Experts of a small language model: a softmax router, 6241 steps.
Below are experts of layer 9 (counted from 0) of a mixture-of-experts language model. Rows are named router (the router's row for the expert), down (a neuron's output weights, with its number) and show model dimensions 0-255. Each number is 200 + 30 x the weight over its row's rms, rounded and kept within 0 to 999.
Before each expert's rows: a language model's description of what the expert responds to. This comes from a sample of Wikipedia text that the model never trained on.

# expert 11
What it handles: Prepositions and conjunctions
router,210,179,186,244,173,226,204,226,203,197,187,198,210,220,208,145,192,173,238,184,168,210,245,210,179,177,218,185,150,211,193,193,157,175,194,218,167,211,134,211,171,178,174,199,142,208,220,221,190,191,149,171,224,254,158,231,173,165,179,247,207,171,219,182,191,195,152,175,186,192,203,142,183,195,181,212,140,218,258,250,185,187,221,153,178,209,153,184,235,183,204,133,184,227,231,196,190,226,236,217,218,213,207,158,190,238,209,166,159,217,198,218,135,159,191,176,192,230,241,177,170,201,188,154,175,179,195,216,199,237,192,176,234,188,146,156,205,240,201,251,174,194,218,188,233,268,244,231,220,192,286,209,157,194,152,220,230,172,174,225,195,164,182,190,158,175,234,203,218,171,222,171,207,150,232,225,173,211,189,173,271,224,205,209,234,203,238,239,195,212,226,207,213,185,172,267,149,173,139,215,212,215,251,235,153,172,201,177,179,179,207,228,238,260,196,180,185,130,192,193,174,168,228,214,201,208,217,148,157,201,222,193,247,154,239,172,173,196,220,187,200,219,175,152,238,187,186,163,248,136,172,184,196,183,183,216
down0,203,178,242,168,171,211,210,225,184,167,176,166,179,234,204,209,204,176,175,208,198,207,208,204,197,179,201,185,205,159,195,164,206,195,241,233,198,189,190,226,208,137,244,226,213,239,183,159,181,240,232,232,262,197,326,197,175,187,222,199,222,134,240,178,208,221,199,201,206,242,182,187,193,217,194,218,200,180,183,163,203,148,186,170,211,193,163,212,154,175,260,179,193,217,218,224,202,220,186,179,220,199,245,230,195,242,248,180,234,198,224,208,178,173,198,239,222,149,202,171,153,183,208,172,190,205,178,288,178,215,186,193,191,158,182,228,221,217,214,181,194,177,172,205,235,116,177,224,223,190,158,159,211,227,166,207,219,225,248,127,197,216,171,126,204,232,194,172,200,232,228,245,208,224,187,192,225,198,273,245,146,228,194,146,192,159,214,186,180,249,132,205,216,139,202,230,216,245,193,202,134,173,218,175,209,204,167,187,195,124,241,203,219,210,196,209,188,164,164,199,230,156,178,168,149,192,212,228,153,198,215,157,162,224,194,225,210,223,238,224,252,244,227,228,191,200,223,227,229,195,236,197,190,207,209,230

# expert 1
What it handles: Place and institution names
router,229,178,193,168,185,254,218,205,208,261,205,227,198,224,244,131,188,175,221,187,206,189,175,242,209,244,189,214,170,215,169,202,182,147,172,193,192,258,204,225,187,180,206,180,183,217,164,232,158,189,207,137,207,211,116,176,142,190,184,219,203,169,166,217,255,178,199,187,221,177,210,144,212,159,173,209,141,198,257,217,134,184,204,160,189,221,179,171,198,198,247,194,180,169,190,202,210,220,227,224,196,200,226,203,189,193,205,206,220,217,219,246,199,163,205,230,174,239,247,184,215,180,180,209,180,190,174,204,167,196,154,183,273,196,205,126,231,220,169,240,200,164,231,178,226,270,231,200,183,183,278,200,209,206,191,185,170,186,199,229,238,223,199,178,173,175,190,270,232,144,197,134,221,189,231,257,200,211,205,168,281,181,214,194,205,214,214,202,207,219,201,177,168,130,182,224,188,190,175,213,205,231,231,204,155,180,172,218,139,230,136,172,238,222,223,201,150,195,181,206,193,212,204,180,192,283,202,169,153,162,204,199,262,178,236,206,150,170,230,166,224,228,185,176,204,209,199,183,222,180,191,206,233,208,151,220
down0,167,207,227,204,208,183,204,169,218,181,148,140,148,193,216,156,207,170,185,204,261,225,189,173,175,180,212,187,189,175,164,208,286,166,186,211,229,215,196,222,224,189,192,198,219,255,199,153,213,157,167,175,214,183,159,220,141,211,208,222,245,191,180,151,187,183,197,205,163,198,211,251,179,188,270,189,228,204,196,135,228,157,188,191,152,166,189,197,196,169,169,238,215,225,154,225,202,245,229,149,210,186,213,221,192,185,172,188,227,217,208,211,191,188,126,221,172,173,213,202,219,210,229,184,199,207,168,246,238,212,245,206,213,189,234,209,189,238,197,227,208,220,235,207,216,247,245,202,190,230,206,169,194,253,191,249,116,202,183,191,219,195,227,190,211,215,222,212,157,220,184,219,241,192,251,240,164,222,172,181,124,215,185,193,132,190,243,210,175,200,229,195,263,180,174,208,173,256,215,260,197,221,156,182,200,186,175,158,172,169,191,147,239,193,194,216,166,258,138,175,244,176,184,256,180,230,158,208,188,199,243,205,159,196,222,211,205,164,277,245,194,200,230,209,215,198,224,182,226,198,212,256,216,164,164,165

# expert 31
What it handles: Years in dates
router,251,203,198,220,176,221,197,192,200,222,194,176,231,257,193,153,200,184,202,224,159,233,185,245,204,190,228,238,197,216,154,230,228,171,150,178,206,248,199,172,178,145,181,163,163,233,225,202,206,175,209,203,219,219,131,204,182,153,210,241,188,176,173,151,190,169,174,175,224,193,193,161,255,236,187,182,136,189,264,257,161,175,221,209,194,209,206,161,221,174,237,191,211,185,232,199,170,232,238,249,224,214,189,196,186,222,211,199,234,171,254,225,170,167,203,207,186,238,191,163,260,175,152,154,162,170,245,229,157,203,213,224,243,149,140,153,215,209,182,222,189,183,179,160,229,264,196,202,199,179,272,231,145,189,188,212,237,151,169,219,205,206,175,189,154,184,165,227,219,187,243,177,171,222,230,217,171,202,185,185,260,192,218,178,185,172,181,230,198,242,216,187,163,179,170,224,187,155,225,212,244,225,266,211,132,194,243,230,154,224,188,222,225,201,204,213,194,173,188,177,214,211,238,235,214,210,241,181,169,177,219,222,253,135,175,184,162,182,212,214,229,186,178,177,209,195,152,198,209,147,182,171,169,165,158,161
down0,146,227,184,166,214,203,249,209,219,207,220,245,197,188,208,205,134,165,202,201,191,228,231,188,190,185,198,202,209,230,140,140,235,196,200,221,185,196,177,179,188,173,212,208,215,206,164,190,213,171,167,222,187,178,204,206,196,191,244,236,211,162,187,246,197,206,193,167,158,180,203,273,198,204,162,207,201,213,194,226,210,178,207,169,114,143,169,196,188,201,207,227,212,139,265,157,219,236,150,241,154,174,186,229,183,204,184,202,170,206,184,173,171,164,168,223,183,150,220,196,181,205,190,198,195,157,209,184,173,189,149,263,211,211,193,183,258,271,171,241,215,185,197,236,185,195,177,191,224,216,156,173,255,215,215,258,168,236,224,205,217,246,179,194,231,189,187,211,132,229,194,204,205,257,234,214,184,202,263,170,77,179,246,252,198,203,225,224,186,216,230,179,227,177,226,183,250,246,168,165,197,256,158,238,281,233,228,203,141,238,194,142,170,210,162,223,203,181,219,189,195,194,222,210,233,224,195,157,226,172,169,228,227,170,218,192,209,205,173,235,184,204,191,208,196,172,215,187,205,216,199,203,225,175,221,158